Below are experts of layer 7 (counted from 0) of a mixture-of-experts language model. Rows are named router (the router's row for the expert), gate (a neuron's input weights, with its number), up (a neuron's input weights, with its number), down (a neuron's output weights, with its number) and show model dimensions 0-255. Each number is 128 + 24 x the weight over its row's rms, rounded and kept within 0 to 255. Numbers have three digits each.
After each expert's rows: a language model's description of what the expert responds to; "mostly gets" lists some tokens that are sent to it at least half of the time. This comes from a sample of Wikipedia text that the model never trained on.

# expert 56
router:148136135130128152149147074126115176140150145136125130130000124089177109174121138080155158157120160126158113109111149143149134130129149150133116119105101162140091126105088118115100125135142129143143141123140138123154111138124127119138129134156123129092114114135115146132151110124100168144112126121170119101126137127093092140102091146184130122115135078104122123109103129157157150092123160145099132120140107137112118155110111109112111092165104102103079157159148126114139117106135125107121150141113091090118166080136146119174163147108142104123124101153106147122124155147110136116092150118123110084109099106149112143142093110101117155093140132187119137121117146088131121115156176111122072104081134119114118134158102103109133129135099145175113142141105130131111117162109112
gate0:143126121125081164132151118127128178129098085129132128081122147110133105151131131127198127126101125157117129136128142128123162131138117164126148163117146159203100115129122128146204143158124137145122126122169080106098125128126194129103116128174082135089178144091116122133121173125075125120114076127116134127124128153121143109126090120152148104098124127129129079124127131130135121160134140134135128121117124111075129133054118102115121091146129127147142117125142127124148127125113115134132120144109132140131115125139127126153129162110153158130129109125130134121140126115144129127114120126132130192107128113176126201142119129143123128152101121128175171140104112124049113107182122123126127126115137129097075109121102113128145128111172105126146115125098032118130105142147117
up0:128124132138131180125153129130129162129151138130165225126120137160121128124125148137131128120119140129147118127186154124127126109122148133146134120117128131133129114113092146129161132137120128129130144124160173123102119129183116123132134121112110153154127170150149120174127105156111119071200131137112139130135105126117107096084093095079132140076128157137160124123130128144128153153125112133128133176173135130102110138124129127112121104125128129200076171118127118129197120112145129110161131112129159125132150102116168138116171127101121103058147119171127140079147161130128107132136132113126101192121096151094126122135144125104129104121128139134127173123179082125146132114161131085099137124064135125128135148135118115130129068087117111167132133127122128146139135074156129
down0:174140145185172068134132128130156142129133134145127099152121070162126095117118126136128115132125101113114130123074146132158194104115121140115116122136119139141133130166107095144072123136182090171138129077126126125132159137133122111108146107106161129134115134125129132107138122058183161091100184130173120173130116098130127130144132125131115121148107124143138128119094142096115120110162142110121118152105214100220161102129127164136103115121132135126128133131138105121082120120132134125154120129172127132115112134103133128181128133129133066125129083155127117128135128127131140138121136068135118074140129100127128114127102122129126125111144126128132155125150121131147144137125143136123117119104153153108126093115104094138062117129138136122142164114166132138130131103178180
It responds to: Music release phrasing
mostly gets: " As", " I", " Ag", " front", " CD", " single"

# expert 14
router:120123132104091168125155114115142112067138112131115157049071155103127128130119162088163124150113175144140088130093113123146118109159152100099170114138132180092133085116097091121120124157158147121135106131155088104100130101122088119117101154139099127111129141140119118111144116107132111153150103105147143168118119150133144163141125114179136104078153110108076092116109139082141133165121131124143144130135112116108134151088134099157117128149108119123091105140125134103121115096160132137106110112122115095096148103161118138123148148156128130162136117125121128153128158204145113143130117150167108146121090094152136133130123153136137123124133109152160140132113179120107197133143155100125079108119125099108182140136114112125106072151151138146150126113135109142158137093117086
gate1:127178129047143128153155128125125159084141119179126141144105130137128143128104137126125158053124124085135110126125128128123128167191115128117129095126179129110128105143153123194137095174128157125122128133127125075095146148132154147148109165169128123164130130125130103113129086132123128129149043126160150149087126128127132134102148128135143135082128120126128128128115145128137123129203132130130122126094124152106094117101125118156134128155131133132135130137117104099115159147136137094129112108125124117117104117128146123132124125129126141081064108129126135129078148129150172135090128126124096129121115125087129133070107095125096130128131206182117128146109149129116157131136119127149140101127134131133136127155085130102068120122043133113132088122133129128128159155116128
up1:127026128068144124129137094148104129118132146127116134122131180055128157133085157135128126134132134114156133129130099142129104134134154086130134128122124171129152127142134104133121106124129151129117129194120132145144151143113143129119132082127127161117127132129103149131118132151143125141049049103122131120134088134129135127124119114129117129138136095173148079137150106112123120127123130132109090132115129149072123128157133121149086129176157127107142088130121099171129109106187124129126132117138143128128128129163129127114120136159097125126073128189142149122130128128130127106134070123126135180197123131104124077167120099159133122162114117095138125113117127129128136178130058166110081170094124112137122125127131113134127134131172136137126126125126126109086153149144120
down1:162165132121092129128114142133127127068107118155114166091163126131072128131116130129125131148127135131140109129128128130111130123125155112111080107123133130121136095097087116161117096144129116168129124199127090086144151171148126120134093137127128145137133130125163125103126126108096114138150134102112135129132167125132189076129120146107084085133106156130120149124153126095148082129149119201122120133141144123093125179142132149136113168139086101116120138162129134131102128119157112121158121127129139137128126098105129129125168118111117172091125126101133109087127125040114138110116118150142127140139127106128161179115178112147144137132126132131130101131085158149123131163171122132107118049166116136119132126116103136097076121129194127189124106112130190119117137116134121
It responds to: Determiners after prepositions
mostly gets: " using", " without", "An", " Its", " provide", " provides"

# expert 36
router:114106124117103170135139083091111106096168142107130127099061126071146129138102120117135122184107149104138112128091164167141121126105104113110149114141095126120111089079096122153102107110142104137152162136176137116093149134113130099134152144107104144125148129134096118098150118062122167146168126123163122126143101119143115178154118131196137142097122087098105104102115133110130132119149140121113161159158129165133165149108157103157138094149112119126106112115145144065138173119117145141097147130122128086098131095147140129144164145111103135159091159139117109123113173186126141152130138139125099127112106106128102126147104145148122143138146128129105140120106131116118157105119152116129098092153125124096165128142092062113084116106114166143130094100130114113166136136127097
gate1:162155128097130132131121072088131118109127090127137158119122128115146113041069121138127076058131151145127113091169148113141120135126130083099137129133119117128130125147139128138169122139131129136134120145101104120131127147128150121123129123121144096161131122215125123126128148106135132152192130127094127127128125150128138125124110128133145117130142166160114130135129126118144123130118115130126161137127138145131146123130110143142137134138119171163138128127133111081142127158108112066142036071130141144103129121138120097074213124129173110075114128104107129126165166123108133133128107126125106149084123118126138218125131122116126132147190101147166128132127106142110128130183123144111118108156132129130127129110152120132125141105133069125129106112130128131076127116125131
up1:134122132089130198136111080077153097122157135122182135126129150049132124125069128128123096197128183128124134112133144127122220141121025124114129129156155127127137121113145123156138118137121127135186133149138098121169127127130125106117141128125123124130125131156126124121155141118130129138102120127129127104127124135129121150130106158128118086059153107135126104136122128130166087133154096130129118135144159132133130142129157132113129130147100126107126138090138104028128121132125140131127068127098104084127121126121139131131126159128127138127109146128123120136109134139112127125121106146140127196126077098165130156115129134156194146124126118102142174128139129129115160126113103137134130122138125133123195148114128106141105110138124109115140104092158130136104153118139104
down1:122132095104137138132155158057137128130128129141127096120146123076157125114050106165120139127131151131110131124150163083113151170150130127122119123114136128137155121140130121127130133113180115123130082120128143164213125128111136130114100124132102133149128110147142149113128150022133152126106129119127166128116129138198135142134131137121106131136138074124134102122138135121166147152131129128139118143094159134132123091193098134153100149127136121134201094132142092116069120143108133132131125108123147117130098135091121100134130130126129109127078131150089124156121163147135114111128114166133159125129156050109134131131095114135127127129112092132136090135128124125162085144123125127106116108130107169128140128085086079127123158141087124151104116146131121132122189122119132
It responds to: Determiners and quantifiers
mostly gets: " some", " most", " large", " many", " various", " small"

# expert 44
router:073135144143094163111198064099105113091120119125105132126082123081158166150132098119124110147130140090152113178089170154104121102106120132129110128122088115129098128107103123127105104126135125118128145150118153132099149150128121096141125139123128130131118157136101122116131144083111165190169122120153121132140105121117110179124143120175129116114150128098122129137104116092148139112146102137086149174130114139113097161088122124146140069149112129120092131102124155106127142148134107119095163113153145104079147114188120138161169138128124120147129158126126145082099129181106138152122121107105118104162115152118118139178137118150121156122157142208121156102133128105114149118125131110121091103133117120101102112139123106133103090086143170143140148126140100160156140093104115
gate0:134165136196141128117143107125182093126115148106134125134122130107060170130129131142084107145129067162133137114120125148117084163130106140147083117170112128160133117073126128118139124109127126129109164128137138158126176140123127129068127164128131134152129128104108168094085175131077136194129195128132101137126137135127126155085084188141111138128102122123139144106117122126140102132122164115128128135168166125124159113109129139145145059127119101127120141090109109118146126160111132113129153148125144100085196081128122116131129125159154127155141127135128129099115108139132131125126057114134089130124110121133114123126139126109131187128132132127162117083114124106118126033128128101105122100133126126124114122128121100159141127130126106130113127119119151105150103118111128
up0:152137149132160127108128128111105175134130128155102127121131126128113105129130123112142116129141144148122128135133125115023112129131116167131108122129126127112108140200100136134127101113136066126125169128145100119131128101123165129129089174133077145135142107162166114106157126128127102138185135116146140140128124101129140072182178137113140150149111043123114131125127135155170127124112129127135051122122122135129114130130132125119140129127114131133145134130108128138129140089203192158124129123128068183126105125130115149117120189064133130145127121107122125157126126121140120131146128169136136098107131169152105146129154137124124128168150127126092144200132105135155127131129168103134130141130114115129137157113126084124129140133128130139053140086138136122104126129156124
down0:072154155140112127146130068128123137121098152101121124168128116116132130133125139160141127128129159123127127132095132140124126121134217148149097132124126128167097123130159133127143152135152133116132126123131161118155140139105137142118123128118126101126141114150156070137078117176109166114129086157110149124204120136072154102126125099125145128100133118130122155116119114156132135094135115152121125144116128125129084125076134174143131130140126122130129118139118128113127100124163117119100127126168142125116110132128123158130128102111128154129125140132075167087128144081130108128159157125066214123177127149111118140132127127129182124122145128145126130197135098118131128130106128129189130152141097148116108118135128147118132092125167188087177104073176126192105126133144128
It responds to: Rank and role adjectives
mostly gets: " main", " chief", " major", " young", " senior", " best"

# expert 47
router:074165128160120188151176096106138116093131121169136132148005150105137164148141126111110120150137126103138117139104108129158146098108118138148122097133093159151074138123074101101093080159135139112156138160135124125075119143152105125119131132120158128120128130126121115126134112112121134125169162121123108109141099128131111164106137118178152121116155095078102133128166114088131127113124135163088139153107108150154120131107148121128139098155129112105131107152132108161137111117169169115078160088152135120114125130123120150151136143120121108108140099132138149102126164139117152108115128102149124116123121143187101171181104134125134174094142157145094139144116123113111132119133155104138110170140125102138095151156131093118130122151137168137129107105138097150161162117114111
gate0:121164165138174165136128128106130136127133139112128129128078128109128131141131155179160128136126130129131118132124119125144128151125128142171127059138125118159126124107129121097124125104135127128164128137119093147050115116128119123143134147129126122021126116170095084132140155202127128133134131140135083104140103132127116129125131097130146125128155127131126126127104127138154132126131173163110132089137129201177133128147115123183101128141120125049126124139127123151142121146142130125128125107131124132129128125127090136141112121134120123126138113167137126074165104160159133126141130127164130137089130107222132145128125179133097127094144132114105138160130131144066087130163143100132127161177122106113135137137127119135115198111165133151154134125124128172144128090098128
up0:084147068138132138228127135128102085135154128131137152138075146166057107131130122216152146129126122129136103138127131075151080128131127134131126134173111175129189121128160131152135131094154129123184130141129115158132102126172110123128123132126120128081158119127059124136097117141114126162154097127136127124105106142120128134134195116130129128128154129139119129126112148112163132115096128119148129104151126111128097145135096142130115150124138133095123128178121128133119131130130170143120128128130123147133120127124076129180131092126128131125089111184151124126140126109126126128129128126125128133069136134128192116117126141146121138129111146124103107193145144124128106126165108155139129138166128125121099139124125170115179131124125128158125097125108132189130170083131153
down0:128168107163167172129134124094121141128211152080119132162118124128116144090170122162148130153129101124141130122127131094153132205069130070142157135123125115129111129130111121111128122111126139087138125125124116092126108127116128129151127135129113129125131128150077096159103128127128056102129126128138129104121127129153086124117132079129108177127123136111160168127106076163129095131115129128133128094097110122118120154130127135125129126158153129069148128131157133139086124138128127130097128114106135094084128103088129153191124123114116102125137129127119130081175102138132129152132128109140163126149121132115084132149110150100147130107111125165124146157132170129071083124127111127125132125119134129088095129128133114112178097139093126134132129132143106202125130041130156
It responds to: Prefix word starts
mostly gets: " re", " single", " co", " Best", "-in", " top"

# expert 24
router:098123127112131169121174065104142136056145116117160156117081115135178121137134131118147137153141155089154122155100147112152071116125131097142114118130093178124111098103102144112112113128149134137142137165093133100129164133109148126116108145122129126116111152129086172129140122104119149145160097137152098104142121113105095165110128125201138109111127165075135115136161135069122106147154113146086160157153120145111099184109155119095107067158098125099090099145136127090150106105118132142083145156150156118100121139151134151133149159082114112144130155151145099107149176133121144105117140103140113129133119118124110133145082128112140146112131115160131166114158137101127137139143139104113086127097127116127143120142094092165114090115132130124126088137120127159158122131136084
gate0:124119169137127118091125084189141198107119125131143143127136131132130130130125098159124073127120138137176136117128125131128079080097092128126138132184132133135128112099125127067141172130114110167163155111123160130073117140134123131128136106169130222127181132130076155131125129111140129109152135119174107124138128133130133153112125132137127111134127128044146133144152113053129121173120126131099126178138115135164092113111128077125114131137128159124145122131190135134142120142135130131185105128121129130134114087112162144121126111130129164117071125129106127074135148125120134127127146133127142164151105114121133112135095144125200130156138130130152135133136129112084137123110124129130136143107149157132146128120126112145127125137128114133166102115128128131126128161118048
up0:141126124084127130157119111161125102133136185129116126125129130113106123129112134104122122151113127137095132134132109145180154229102118127170128123082139074155109126128131165149084127117183126139137161130135140118111183186131129122153069130126128130114111142123156152096122139125170069157131117097047131134124121136131127093138105121114122147112128141162081129149130156124120136084120130158128118111097128096121138137143141131124143136139129086170112147130128129081129139127140084123095124106106122133105126118152133070125140126123129120177119120132145118182129112121128139053149080126127094138121137132114119127130149131133140138119131067135094117127128020112125127123121136136129127126108068138146121128146139099115119083125131123132113129099120153127122159098128120
down0:102118113133106152129086131118120120123146131117117124142117119101111169139127149164148164109088125134164133110089136130128155127127137133127147099124121119060127123124126101128112122135130138094091133134145121127125199125179069074110137199103155135200108134149134161097133132126161137140128112064107134128148138115177122128217132135169119135084138132128125117113127168130126135110124161144143159130147126130129097176178187136133124128126089119129091127160107096120132125111135095141147143135137127125098134140141142126115140154121119130157085141135126080103091133091157099115136129127121154115131142123116139113126129126134104124129131121161156123153145131143136128177125081129134126107134127145130158124131150135158127113134117053131128111168181131132093107174050130
It responds to: Digits and official titles
mostly gets: " Infantry", " appointed", " professor", " chief", " commander", " Supreme"